Weights of a small mixture-of-experts language model, trained from scratch on English Wikipedia.
Size: width 256, vocabulary 10389, 26.2M parameters.
Experts: 32 experts in each of 12 layers, a softmax router.
Below are experts of layer 4 (counted from 0) of a mixture-of-experts language model. Rows are named router (the router's row for the expert), up (a neuron's input weights, with its number), down (a neuron's output weights, with its number) and show model dimensions 64-127. Each number is 200 + 20 x the weight over its row's rms, rounded and kept within 0 to 999.
Before each expert's rows: "comes before" lists some tokens at least twice as common just after its tokens as in all text; "gets" lists some tokens that make up at least twice as much of what it gets as of all text. This comes from a sample of Wikipedia text that the model never trained on. Tokens count by the router's weight.

# expert 31
comes before: " to", " the", " in", " of", " a", " by"
gets: "ing", "ed", " over", " out", " on", "ating"
router,213,184,160,222,249,170,175,194,199,242,207,208,195,186,202,176,195,205,185,170,189,200,180,230,177,198,203,172,234,193,204,222,195,181,213,163,198,232,196,197,188,185,210,230,176,219,204,210,231,240,185,220,183,195,237,178,195,190,173,195,202,196,192,213
up0,198,185,214,184,231,210,183,189,173,198,208,194,177,188,202,186,200,217,226,207,231,208,221,186,172,209,196,206,156,207,223,219,210,222,237,210,169,219,235,243,205,172,184,208,192,196,169,174,215,201,224,212,188,183,200,206,204,146,233,178,250,194,199,184
down0,204,196,216,174,228,220,194,221,184,190,188,217,186,209,195,207,197,219,206,161,187,220,186,150,220,214,208,204,237,183,213,201,198,185,241,179,190,181,216,195,173,214,174,211,196,201,267,181,240,197,181,191,170,215,198,182,210,170,186,213,219,199,224,222
up1,233,162,219,201,211,169,209,214,209,233,198,203,154,227,178,195,216,209,217,250,211,223,208,230,189,210,189,217,179,201,204,187,213,202,193,184,211,190,208,195,234,199,209,180,198,220,208,152,223,204,191,213,174,206,201,229,188,215,207,202,215,195,198,188
down1,199,214,161,224,193,189,195,180,197,153,180,208,208,187,197,161,178,230,215,199,192,188,229,191,181,218,213,188,220,194,218,224,233,192,159,194,206,201,180,194,149,211,207,195,186,205,200,212,201,210,239,211,180,203,186,168,233,202,197,190,196,182,182,202
up2,204,210,219,178,182,205,170,164,204,220,200,244,170,203,214,230,209,180,192,237,179,175,238,204,228,214,206,196,186,215,206,218,161,188,186,179,176,186,235,199,210,225,212,192,213,197,191,218,192,236,188,221,198,202,209,226,198,162,174,159,214,211,215,196
down2,217,168,171,188,215,191,227,236,188,193,223,194,230,189,170,194,184,211,198,230,194,177,161,205,217,161,201,209,183,178,191,218,200,233,209,219,225,192,187,233,171,171,216,191,181,187,214,187,220,183,176,177,213,213,196,203,210,228,239,201,166,216,190,199
up3,192,193,207,217,173,214,219,191,187,212,170,189,209,191,204,203,162,200,210,182,224,244,192,213,230,213,194,194,160,203,222,194,149,240,208,208,205,223,202,212,175,207,199,203,223,191,201,197,181,153,192,221,195,195,205,235,210,192,236,204,218,193,196,169
down3,194,218,189,204,218,200,198,226,191,205,238,190,230,179,184,199,207,199,211,224,184,194,234,205,215,146,207,183,223,197,179,162,217,184,205,207,219,225,228,185,207,206,206,223,202,214,198,199,183,203,227,211,195,159,198,200,227,201,173,213,195,197,203,198
up4,190,199,176,200,219,199,195,208,171,220,194,193,154,169,209,182,182,173,206,202,189,207,200,216,196,181,215,188,234,194,192,199,193,169,193,199,169,206,146,170,186,204,215,204,191,213,203,217,209,215,178,211,183,216,165,195,189,214,185,179,186,212,234,213
down4,196,173,222,202,192,202,219,205,218,196,253,222,232,206,193,218,188,201,203,176,173,187,197,178,197,195,192,193,159,164,197,207,224,210,214,190,225,200,234,198,210,210,195,205,199,184,209,183,221,188,222,225,221,198,247,178,211,202,208,243,179,181,162,217
up5,222,204,193,199,182,190,205,157,208,211,214,174,167,181,211,182,196,233,206,173,197,160,199,177,176,226,214,192,185,179,201,189,192,190,204,176,195,241,180,193,216,182,214,203,189,202,207,198,178,223,180,180,202,189,213,155,180,191,229,199,194,200,144,226
down5,194,238,193,210,227,221,200,225,190,156,212,223,214,209,201,197,248,198,204,216,213,208,204,215,189,206,179,189,210,246,215,225,166,218,195,203,164,143,218,216,200,241,175,200,197,202,199,179,230,193,191,241,171,198,174,206,206,172,190,209,192,200,213,196
up6,189,195,185,224,183,215,202,219,208,204,257,196,222,179,190,214,176,203,168,170,214,217,190,236,187,208,198,189,217,232,240,160,194,189,175,175,187,178,186,180,216,198,213,176,189,203,172,221,172,147,214,229,214,196,192,198,192,188,220,190,193,223,192,220
down6,205,198,212,223,187,208,187,186,197,212,180,231,202,226,204,169,211,194,228,222,182,188,212,190,153,217,183,196,172,161,175,194,235,232,186,226,197,217,194,197,214,201,198,185,207,201,215,191,199,219,206,167,199,184,196,167,202,189,191,221,185,172,202,181
up7,227,210,213,198,186,193,184,218,201,194,202,180,214,214,189,219,216,209,214,170,181,219,198,234,201,233,201,208,194,194,214,206,216,178,217,207,190,233,239,190,202,175,203,201,220,216,207,186,170,172,202,209,212,230,198,190,165,204,195,194,184,196,190,189
down7,158,202,159,203,177,202,210,185,193,224,196,161,202,199,181,202,195,224,211,211,217,221,192,200,205,174,185,203,186,202,190,215,191,248,180,219,195,175,177,201,201,209,190,178,185,209,189,210,209,195,200,196,212,208,197,202,203,211,177,197,156,197,209,220
up8,184,218,171,185,228,182,218,203,197,240,196,188,183,215,219,158,191,218,183,193,189,223,187,196,227,190,185,159,209,189,194,168,231,178,215,142,192,164,203,182,185,193,252,209,157,190,156,190,210,213,188,194,221,191,194,215,182,208,170,202,190,223,197,203
down8,202,221,163,194,226,199,195,211,227,176,220,209,230,185,192,223,199,203,210,209,197,198,185,164,212,190,214,192,198,185,183,225,159,218,193,220,205,245,192,208,197,202,160,213,223,194,188,192,188,166,227,204,192,212,227,167,195,199,242,177,200,191,219,189
up9,210,225,209,180,225,201,228,243,197,221,208,179,181,154,191,211,201,193,170,191,212,213,191,166,179,196,187,208,208,191,228,211,177,202,208,202,185,239,156,202,211,216,157,202,187,224,196,199,192,209,190,192,216,175,183,194,223,180,196,154,173,192,182,191
down9,216,200,191,201,225,187,187,192,195,188,211,176,230,237,216,202,167,219,195,232,205,179,189,202,215,225,180,201,174,209,168,209,203,193,231,193,223,214,183,208,188,232,207,187,214,192,183,194,196,212,196,176,225,199,161,213,169,218,206,229,182,205,172,222
up10,238,218,195,200,222,173,197,219,200,190,213,219,154,198,211,217,172,248,198,186,211,207,171,201,212,187,184,207,195,173,184,181,178,207,183,187,207,157,190,205,219,177,209,232,200,174,188,179,206,192,149,228,207,239,222,200,240,170,214,196,205,192,183,198
down10,159,145,227,189,193,222,199,184,189,236,207,208,209,248,193,191,213,168,203,243,202,196,204,198,188,201,194,234,222,198,225,199,205,189,201,185,189,185,203,191,210,198,186,180,199,187,189,242,163,197,244,202,224,118,191,219,193,203,200,185,199,186,180,206
up11,195,197,213,223,164,188,159,197,212,194,205,213,204,186,198,232,188,190,203,194,185,192,201,198,201,195,182,167,186,209,212,196,201,231,189,216,173,226,192,201,215,208,208,195,222,228,212,240,186,183,226,236,184,223,194,172,212,208,202,212,215,203,214,199
down11,211,201,191,213,172,181,248,172,175,201,183,193,231,219,198,180,168,203,200,213,182,220,176,218,226,249,235,220,205,211,177,193,188,184,211,193,255,188,228,183,225,187,195,206,219,208,157,201,207,223,168,180,187,207,229,206,185,242,208,215,201,207,213,191
up12,182,194,215,188,198,191,235,207,188,203,242,181,192,201,206,230,186,223,197,220,217,205,182,205,182,155,217,199,198,193,177,177,170,206,160,212,200,195,201,210,248,148,197,197,206,210,158,216,179,179,248,201,167,186,230,249,229,224,185,224,215,217,167,201
down12,201,189,245,186,197,170,190,214,197,190,201,204,206,179,226,209,170,186,202,190,206,194,191,166,205,180,209,186,204,209,208,222,199,206,193,190,206,220,227,210,189,207,196,231,218,199,233,161,188,213,176,203,233,179,183,160,186,219,204,180,200,203,204,185
up13,164,162,216,183,206,217,206,201,224,229,161,186,204,207,198,203,173,226,171,199,195,221,193,223,220,184,141,205,214,195,197,208,188,156,194,203,175,212,198,212,244,208,210,195,213,221,203,189,206,184,190,180,199,200,188,197,196,213,225,199,192,235,181,189
down13,184,215,230,193,169,210,193,189,198,206,218,216,196,198,187,199,234,200,207,189,199,174,204,241,182,193,195,196,174,168,231,202,201,219,186,187,191,210,203,203,203,179,226,173,169,180,201,211,170,193,191,236,184,198,235,216,165,199,192,189,226,196,198,196
up14,214,154,200,180,247,175,202,168,187,218,202,197,170,213,207,211,186,207,197,203,171,182,222,220,217,172,235,196,148,217,214,191,192,214,175,203,210,204,207,193,199,186,188,206,229,213,226,199,227,200,212,220,205,208,195,178,218,209,221,208,244,217,176,220
down14,217,229,201,180,215,196,180,232,207,179,194,248,199,169,208,206,213,229,191,178,200,181,199,186,192,212,190,193,200,203,205,188,229,207,242,202,222,215,201,216,174,205,194,225,175,208,217,198,213,210,193,225,208,215,228,205,214,185,155,209,223,200,192,204
up15,211,193,222,193,228,213,202,158,200,200,193,195,211,229,195,212,233,237,233,176,213,250,172,175,231,261,147,217,189,187,183,175,195,216,174,201,198,211,219,193,209,232,173,179,171,198,179,233,186,190,173,192,184,197,211,210,193,190,177,186,166,226,203,202
down15,213,216,185,193,180,201,244,229,183,194,235,195,212,225,196,191,175,172,187,251,223,219,190,221,242,188,215,209,195,184,195,187,225,203,205,191,221,210,196,184,189,187,196,213,219,206,201,193,179,213,214,198,204,187,191,217,174,230,219,190,183,179,152,204
up16,213,194,183,187,214,217,175,222,214,220,174,172,203,223,224,202,220,196,241,178,172,210,155,176,164,209,205,186,202,178,184,216,200,242,231,229,224,203,166,211,205,175,173,181,195,200,216,215,246,183,242,179,188,219,203,212,211,199,176,194,176,220,193,240
down16,182,194,178,241,173,170,207,201,177,200,214,222,199,148,193,217,224,187,197,216,196,175,202,203,233,243,200,210,196,235,216,211,200,200,166,205,170,216,205,189,192,196,196,229,183,199,173,189,177,208,161,191,243,167,194,207,211,206,199,200,206,205,220,192

# expert 27
comes before: " the", " a", " his", " The", " her", " Best"
gets: " of", " for", " the", " The", " with", " a"
router,206,256,200,187,175,206,176,232,213,190,219,213,209,211,194,161,195,176,201,218,207,182,161,195,167,213,204,224,204,145,212,231,212,193,217,223,237,184,192,217,173,176,202,235,204,214,198,200,172,220,221,214,218,214,229,207,181,201,188,223,171,185,163,182
up0,220,171,190,184,186,182,162,206,215,193,179,195,219,204,157,188,199,197,164,191,182,234,231,180,196,198,167,185,199,184,188,225,207,209,200,173,190,182,234,242,211,169,190,238,228,199,214,205,211,204,164,190,216,199,206,206,194,206,222,215,212,201,186,210
down0,161,209,197,205,191,250,265,202,202,202,205,193,188,200,230,192,197,223,240,181,210,193,199,222,200,182,203,219,184,170,166,184,175,196,217,187,194,202,178,209,214,185,211,195,204,170,202,225,206,192,198,241,200,196,191,217,240,275,174,185,190,154,199,213
up1,184,200,196,216,188,191,200,208,203,215,193,121,230,191,203,190,205,210,197,214,205,233,183,190,179,178,192,207,203,212,209,164,189,172,230,200,198,213,170,239,243,201,178,207,189,195,175,206,146,223,229,213,217,188,207,195,208,170,171,203,186,212,236,191
down1,208,207,185,204,193,211,160,171,172,219,187,204,182,216,203,208,207,224,211,202,164,198,173,206,205,163,200,202,198,188,211,214,166,221,201,195,176,222,210,168,197,205,230,187,168,193,183,207,215,172,173,215,218,237,231,168,201,226,194,199,223,202,183,201
up2,195,185,182,141,242,165,226,211,167,214,160,198,214,232,189,196,253,195,227,221,179,200,227,219,236,209,246,185,216,187,198,157,204,224,172,211,216,218,203,192,201,185,190,181,183,185,207,190,185,198,197,186,213,228,237,224,197,196,222,222,191,202,244,195
down2,178,185,200,225,201,177,196,179,177,157,204,211,194,205,193,204,173,203,227,174,184,220,167,205,189,204,192,198,222,207,187,226,203,218,186,183,188,232,200,211,187,207,190,195,240,217,226,229,218,195,193,199,183,192,208,213,199,205,224,186,191,223,164,178
up3,227,216,211,195,210,186,169,211,229,194,195,209,184,178,210,163,226,197,182,228,169,175,186,202,211,223,208,197,201,190,206,224,186,170,185,224,205,208,198,169,235,185,200,243,214,178,243,207,185,213,199,231,207,204,162,216,199,184,204,183,216,222,211,178
down3,195,208,223,194,206,228,189,251,217,229,160,176,216,236,165,186,200,170,218,189,204,234,176,184,208,201,205,208,193,196,185,204,170,170,213,213,206,187,186,186,220,181,228,175,230,219,193,188,243,167,210,179,219,172,255,206,239,206,197,200,215,223,195,218
up4,202,212,215,177,218,171,186,198,207,190,197,226,209,236,242,178,215,168,227,253,233,179,210,183,209,152,196,221,209,197,253,185,192,193,202,213,215,227,213,214,243,197,221,184,195,215,193,191,197,195,201,193,215,166,190,201,186,196,214,220,231,226,206,224
down4,223,200,193,196,177,208,169,159,157,209,244,194,175,177,204,207,203,211,205,179,206,192,226,207,145,221,178,209,203,197,166,251,212,187,204,163,218,142,205,225,186,191,213,203,188,207,208,228,198,216,195,229,197,201,190,199,167,213,187,205,174,174,186,218
up5,198,208,232,183,220,187,204,191,217,228,210,203,205,210,228,172,138,223,164,230,227,220,209,192,192,205,219,242,229,187,209,210,224,216,190,204,192,178,194,204,210,170,152,191,189,186,190,212,213,175,212,217,198,173,183,193,170,230,208,181,177,164,215,166
down5,191,197,211,192,196,188,207,194,209,206,183,211,205,199,208,213,178,212,223,193,190,211,190,214,216,192,231,194,141,276,182,195,180,223,179,206,212,222,201,210,191,209,231,210,239,191,213,216,200,185,184,190,199,223,180,190,148,207,216,231,199,217,203,186
up6,190,175,181,180,190,220,199,190,190,203,211,191,202,208,213,221,221,212,222,226,205,188,210,185,190,191,208,218,206,158,181,215,215,182,231,236,224,212,171,197,184,187,251,183,208,187,179,201,215,198,219,202,207,203,198,148,216,170,211,205,207,195,211,198
down6,189,229,226,189,241,231,211,208,190,235,158,190,216,233,198,194,208,177,197,163,209,205,199,194,212,197,207,210,205,222,213,178,186,199,185,162,168,213,184,224,229,191,196,182,177,214,208,221,211,192,227,225,158,177,207,216,181,197,190,198,180,208,200,227
up7,181,191,200,197,158,204,172,221,213,206,214,236,192,178,208,202,168,201,203,168,174,175,215,208,225,215,223,220,216,178,199,220,203,190,205,212,212,151,214,219,199,190,213,234,216,222,181,203,158,172,249,208,201,217,197,196,200,232,205,173,195,195,163,201
down7,220,217,173,213,224,178,217,236,170,241,249,199,223,173,197,216,152,199,170,208,193,204,196,178,166,171,227,204,151,207,213,184,213,224,207,186,194,221,179,168,181,163,191,186,191,217,219,191,199,211,189,194,191,190,157,205,174,209,223,182,178,196,200,143
up8,181,204,222,187,188,212,216,204,171,208,194,189,237,189,176,219,174,216,216,201,191,220,212,192,147,197,189,176,215,187,163,211,212,191,209,203,234,229,197,207,190,190,191,184,186,220,211,233,164,216,187,197,238,218,220,191,215,175,207,182,193,202,178,189
down8,224,194,187,214,208,230,207,194,232,182,174,231,195,203,207,224,188,217,201,211,207,152,212,217,221,204,233,212,218,176,226,182,172,192,205,184,220,200,214,200,188,184,212,209,222,197,199,192,250,185,190,207,179,225,177,238,188,219,198,247,238,180,216,204
up9,200,208,152,200,200,196,186,208,203,213,206,201,178,231,215,179,178,194,219,165,203,227,167,187,214,206,225,203,216,226,178,164,236,189,192,200,198,209,160,179,192,183,152,196,226,188,203,175,195,223,203,222,183,209,213,172,207,196,193,225,189,222,191,242
down9,215,197,232,202,213,165,238,216,219,204,207,186,194,165,202,187,203,192,201,222,191,182,193,249,196,193,220,212,191,222,183,234,175,190,194,177,178,245,212,192,199,212,239,183,170,172,205,204,216,220,171,188,199,214,175,223,199,156,190,210,185,190,177,188
up10,216,218,212,190,204,190,188,170,194,166,211,216,198,241,199,166,197,191,243,178,193,207,235,208,214,221,184,246,254,217,218,167,193,211,212,203,247,208,182,185,211,198,172,198,181,178,205,188,205,176,192,193,185,198,223,222,192,194,216,213,190,232,173,200
down10,202,183,180,245,210,176,193,229,173,233,166,186,187,191,235,197,199,219,156,227,243,212,204,183,179,158,213,188,160,205,187,213,196,185,205,193,181,204,197,214,187,223,212,194,231,205,192,194,189,241,229,211,233,242,149,209,197,162,219,201,212,220,209,175
up11,211,201,164,211,196,219,176,200,201,199,191,212,216,199,244,202,221,188,176,185,193,196,177,189,172,205,227,163,165,221,174,181,218,185,218,223,171,233,182,182,203,233,198,160,193,223,193,195,198,162,199,149,188,172,199,205,209,185,188,197,181,238,202,221
down11,178,212,210,212,175,209,166,195,215,209,238,185,203,160,175,188,181,192,207,217,205,204,190,192,232,220,215,188,174,218,218,156,191,207,174,196,224,210,216,203,204,201,234,176,202,193,186,171,169,187,184,204,220,217,197,200,217,223,198,195,171,190,153,218
up12,208,204,239,169,212,161,194,189,206,238,172,216,193,228,215,229,154,214,206,195,198,223,239,185,182,185,199,181,204,193,205,209,185,175,240,189,186,229,225,196,235,215,202,215,207,213,204,189,218,217,178,227,181,205,208,173,217,184,207,224,196,203,217,201
down12,179,209,193,164,196,186,198,209,146,199,230,190,195,167,237,177,228,197,182,182,239,204,169,230,220,238,177,257,216,192,196,211,194,216,163,193,240,194,196,189,190,222,214,206,225,172,217,209,201,238,178,205,186,206,200,236,171,196,210,221,205,205,203,197
up13,217,221,172,185,229,198,160,204,209,214,172,241,181,222,197,193,193,202,194,219,189,170,183,180,181,220,214,213,211,215,210,178,191,192,224,203,186,213,189,237,205,197,180,172,199,177,204,170,192,225,217,213,188,171,214,210,232,229,193,194,195,212,193,186
down13,187,175,201,193,202,197,226,170,198,180,218,168,236,184,216,196,199,208,174,218,187,248,202,179,210,210,207,194,204,185,156,243,218,191,182,193,208,198,210,185,215,163,175,202,216,222,185,235,178,164,201,192,161,190,196,218,203,207,226,203,143,201,228,205
up14,211,234,206,180,202,202,243,196,158,173,222,216,192,231,202,202,166,210,189,196,206,207,184,220,191,201,203,182,191,187,177,197,205,190,165,204,197,196,198,238,233,173,167,229,197,196,223,227,200,166,225,209,167,190,223,180,166,191,213,224,212,201,199,201
down14,210,205,197,197,169,202,169,182,179,223,215,210,157,188,193,200,195,222,191,211,224,221,244,181,194,207,178,221,171,189,209,199,197,210,208,222,221,212,200,211,178,206,188,188,207,196,180,218,216,226,217,205,208,192,209,243,225,207,211,203,169,219,183,198
up15,218,186,171,201,182,189,180,181,213,218,158,178,204,211,247,195,195,201,181,204,209,228,176,197,204,227,208,185,200,222,167,213,226,184,199,197,222,199,233,193,201,158,193,203,199,180,246,210,146,195,211,203,218,210,216,177,189,204,230,189,193,183,184,200
down15,190,215,198,182,210,216,211,227,177,186,265,176,212,163,191,204,225,213,210,220,192,183,176,195,202,214,194,205,209,177,217,202,196,222,203,215,160,171,223,179,180,226,200,199,257,223,141,230,214,193,209,211,192,238,214,188,209,181,160,215,200,191,180,197
up16,192,177,215,211,215,171,243,197,182,191,182,170,222,207,245,173,216,199,204,170,215,172,218,219,203,192,222,186,192,206,235,193,194,143,217,204,168,213,179,200,168,198,210,183,214,167,228,188,221,196,213,175,222,185,215,197,177,175,223,215,226,206,190,164
down16,210,193,202,205,195,173,151,180,213,190,224,184,200,199,190,224,192,149,199,186,196,242,205,177,225,169,192,220,193,209,201,207,200,227,211,200,217,184,217,198,207,174,216,207,201,199,228,189,203,198,168,190,178,209,189,198,209,193,177,217,180,227,203,169

# expert 2
comes before: " the", " be", " a", " not", " to", " have"
gets: " to", " with", " by", " for", " at", " from"
router,170,166,232,186,203,230,192,213,260,206,214,193,199,179,212,191,207,203,213,214,224,184,210,220,187,188,165,235,191,163,198,187,180,213,197,204,159,202,213,200,197,222,214,212,173,197,210,192,179,228,203,169,206,216,199,170,181,213,195,162,178,197,214,215
up0,187,177,203,193,193,207,181,199,191,192,200,194,192,209,201,210,215,189,192,212,186,220,229,197,202,193,192,212,203,199,231,183,227,201,198,212,180,191,180,184,214,166,213,214,161,184,200,195,226,225,209,208,224,189,178,186,184,206,178,179,200,176,210,198
down0,193,218,166,197,208,201,183,215,204,216,187,228,208,218,196,195,172,232,240,208,217,197,198,210,214,202,174,188,199,196,199,197,164,212,225,213,213,229,184,204,248,182,204,182,231,252,183,180,205,193,181,190,232,183,203,190,203,187,184,205,167,220,214,217
up1,186,199,210,222,181,235,196,183,201,227,176,215,174,193,187,189,199,226,190,198,230,153,219,198,200,155,191,194,206,241,226,190,201,203,176,181,194,192,221,207,231,226,210,226,173,207,202,226,188,198,205,186,232,221,199,176,210,202,180,175,203,196,203,207
down1,250,217,181,167,219,192,193,207,184,153,215,209,247,185,200,248,202,195,204,218,222,215,170,193,200,188,202,202,206,200,201,202,234,215,195,199,250,206,185,153,205,204,189,212,211,209,197,167,224,184,226,196,172,212,213,202,191,189,228,229,179,186,190,173
up2,213,205,203,166,200,181,199,224,223,209,189,232,182,206,203,222,196,214,189,218,192,207,245,199,215,174,197,207,175,187,194,204,224,192,174,212,202,200,181,149,209,174,210,207,232,255,194,226,172,220,219,219,161,203,192,203,211,190,227,178,173,201,191,198
down2,175,213,169,214,225,245,188,193,189,221,218,237,203,204,237,188,177,208,219,193,204,172,188,206,178,198,226,230,222,178,212,232,174,180,176,231,206,190,194,237,183,182,196,185,193,165,164,174,231,198,213,208,234,175,218,190,207,207,194,211,216,212,235,217
up3,214,217,224,187,181,212,193,235,182,168,171,188,193,228,175,214,199,163,194,222,226,218,206,202,201,216,191,202,210,215,178,244,193,166,196,180,186,177,186,223,203,206,177,214,224,171,220,222,198,199,193,184,175,172,188,178,207,156,183,227,241,179,187,208
down3,207,196,195,197,193,168,236,203,194,193,203,177,181,177,209,156,224,194,219,173,229,184,199,197,178,215,244,185,188,193,171,176,217,214,229,178,226,225,201,220,207,196,192,206,190,188,203,200,205,182,229,221,220,189,196,216,192,168,177,189,179,209,198,243
up4,191,197,198,195,209,206,218,192,202,178,198,204,199,165,208,212,167,196,241,238,194,189,197,206,164,188,213,198,207,197,188,207,229,190,197,218,185,219,165,185,234,178,231,188,223,194,236,189,215,185,156,217,216,226,191,195,238,154,203,179,234,203,180,199
down4,209,188,226,205,172,195,190,200,193,221,204,218,193,219,253,230,225,212,178,192,229,189,182,193,245,210,202,188,202,165,213,178,176,194,209,165,224,194,182,197,186,187,204,241,180,185,217,220,224,210,217,225,195,199,230,197,197,189,216,190,176,188,184,226
up5,223,176,203,183,205,161,182,245,199,183,211,202,213,201,205,189,192,188,171,204,201,191,216,174,214,187,193,206,220,211,209,175,182,178,209,233,195,215,181,229,229,196,193,193,177,176,234,265,170,181,207,214,185,188,198,181,183,244,184,214,213,235,211,228
down5,197,149,192,204,206,200,210,214,166,195,211,182,184,181,229,215,204,213,221,189,209,196,209,196,195,243,259,194,223,188,170,201,179,212,189,169,218,184,199,179,167,166,182,228,196,238,194,194,200,196,193,185,220,193,189,214,203,199,187,216,203,203,199,157
up6,200,174,194,190,214,169,197,206,185,207,208,175,218,213,192,194,166,197,240,225,183,192,182,213,216,202,200,216,217,197,197,169,207,178,223,190,221,215,191,217,170,211,188,200,225,170,198,205,241,191,218,199,226,186,182,199,237,206,227,197,204,190,179,188
down6,200,213,201,217,169,200,184,207,216,187,179,247,220,181,228,172,195,229,178,181,176,202,206,245,186,174,194,186,198,192,193,206,196,210,180,217,169,173,185,186,187,190,179,195,180,246,218,169,147,186,217,221,194,188,239,213,183,192,161,223,194,239,211,183
up7,192,180,209,223,212,219,229,180,247,195,247,214,187,197,200,204,172,206,169,218,178,190,198,200,206,176,210,183,213,165,215,174,189,175,210,199,229,175,181,200,191,202,216,196,194,147,204,164,186,219,157,187,204,233,209,197,214,225,203,206,203,234,194,215
down7,219,218,211,190,229,194,203,177,183,210,186,179,215,181,207,229,228,200,227,199,169,224,175,158,192,216,172,172,195,214,209,248,214,231,163,181,201,248,191,209,185,208,181,183,193,207,201,240,217,173,197,217,167,175,173,236,180,195,182,207,183,177,162,150
up8,190,203,208,170,187,210,202,185,222,183,177,212,204,184,175,204,228,229,196,200,206,215,193,172,194,212,216,203,200,184,194,205,213,216,197,200,196,221,202,207,211,185,219,237,209,221,200,190,240,228,223,212,178,209,177,210,179,214,179,218,177,178,233,208
down8,191,197,192,220,190,169,171,199,159,187,199,205,216,232,227,177,163,183,171,227,177,209,209,231,181,203,183,228,226,201,187,217,250,208,219,213,159,219,187,219,185,204,212,191,223,203,195,200,225,178,179,194,198,230,186,182,193,183,233,217,212,233,201,238
up9,209,204,218,222,207,190,203,163,177,218,188,203,197,203,182,206,206,227,198,194,208,190,212,211,178,197,154,200,162,210,204,181,231,226,229,174,215,202,210,224,192,218,171,225,188,226,242,193,203,226,207,195,176,187,206,199,185,194,222,173,200,198,171,223
down9,204,178,191,204,201,232,212,214,210,206,219,202,224,206,207,198,219,207,189,239,206,195,218,160,229,205,216,185,194,229,166,214,190,168,188,212,211,192,205,176,155,203,233,184,206,163,168,213,205,195,211,193,224,220,218,223,213,217,216,201,220,197,203,215
up10,185,205,214,193,202,212,170,215,205,189,144,213,214,194,191,190,190,209,199,200,187,191,195,163,175,219,201,215,221,180,224,201,191,181,220,173,200,218,210,216,247,174,190,210,180,175,200,225,185,204,225,240,204,228,209,199,190,200,176,203,160,186,200,166
down10,204,199,222,183,230,201,201,188,204,222,230,194,185,199,238,240,212,202,199,183,200,215,188,233,211,164,189,215,154,213,206,170,180,213,204,236,189,189,201,210,201,212,235,216,184,236,196,196,171,209,228,176,198,160,207,179,194,198,205,175,200,188,182,218
up11,200,201,200,169,194,182,223,216,185,177,241,154,134,203,201,211,221,185,228,229,199,193,159,179,207,216,207,178,202,233,227,178,184,183,184,188,191,232,223,225,214,181,229,167,207,142,188,190,170,218,177,164,175,154,186,187,201,210,185,229,218,174,197,197
down11,193,211,186,199,176,214,159,193,184,194,204,185,214,184,168,183,209,188,175,200,222,213,225,193,199,185,202,203,172,174,179,223,200,196,209,193,222,191,174,194,211,179,195,236,169,224,223,196,214,193,223,204,190,195,215,232,209,169,188,200,206,214,199,161
up12,182,169,209,189,210,231,206,203,162,213,208,197,203,198,199,196,203,200,228,191,192,165,227,174,167,177,229,224,215,163,196,217,224,189,184,188,183,211,234,217,230,173,190,193,160,177,218,200,203,192,203,220,249,207,239,214,207,223,208,239,220,164,200,184
down12,186,163,205,195,174,210,219,156,192,173,177,190,203,204,208,199,204,224,157,223,204,192,182,191,222,196,188,206,193,211,220,229,184,204,184,211,203,155,212,169,210,183,179,237,195,173,201,214,197,191,200,178,201,167,200,202,192,214,192,164,213,224,205,188
up13,235,193,196,213,200,181,254,240,190,200,206,194,181,150,201,183,193,199,187,204,180,206,167,230,206,210,165,173,178,217,161,211,201,226,155,227,198,177,207,224,175,209,183,190,198,201,183,207,189,212,212,213,208,209,187,202,217,170,251,248,185,192,217,196
down13,158,200,153,233,191,194,192,223,227,231,170,195,193,170,202,200,203,218,215,234,190,207,202,196,188,229,186,222,200,166,185,187,172,200,172,215,188,228,197,215,207,232,209,217,216,191,164,221,206,210,191,209,191,208,223,183,200,187,217,201,197,223,203,201
up14,211,178,177,210,240,219,208,235,209,191,202,202,183,203,229,163,251,224,166,217,193,209,197,212,234,231,171,217,210,182,193,174,212,203,210,179,176,222,236,200,205,195,210,174,179,186,186,193,191,190,192,184,197,198,209,186,172,205,210,225,181,201,193,208
down14,194,232,207,202,146,178,172,211,207,186,222,185,203,178,180,217,166,168,224,194,193,244,210,197,184,174,208,221,209,219,218,190,185,175,228,207,180,204,192,195,197,179,197,180,193,247,223,185,217,202,177,185,200,216,197,216,229,235,201,203,193,210,208,227
up15,242,178,196,164,211,198,176,230,216,225,217,198,191,212,201,153,200,193,197,157,170,191,196,221,225,218,176,217,219,170,196,179,187,196,184,194,205,193,226,189,203,148,231,232,208,214,267,227,148,192,205,179,231,183,212,170,207,170,189,218,206,228,190,183
down15,196,222,200,214,197,195,217,174,201,196,188,214,255,217,174,234,209,221,179,240,214,203,213,163,214,175,220,172,204,203,163,208,198,204,195,230,166,188,185,202,187,180,218,190,218,189,163,216,200,233,173,170,171,213,160,227,205,167,216,220,216,198,216,210
up16,205,197,236,220,213,196,187,177,203,231,227,195,183,199,192,198,193,217,218,215,211,226,232,207,188,190,213,209,247,190,211,229,192,217,205,192,201,242,227,203,176,173,190,193,182,201,182,223,212,194,196,190,218,211,205,188,191,171,228,243,222,193,225,190
down16,217,154,177,180,192,204,171,229,209,173,162,200,190,176,180,206,197,189,203,174,181,179,163,241,204,216,188,190,180,232,218,164,204,214,217,215,205,201,174,209,231,198,204,187,220,184,204,163,234,201,180,198,231,197,230,202,193,238,199,200,204,188,205,221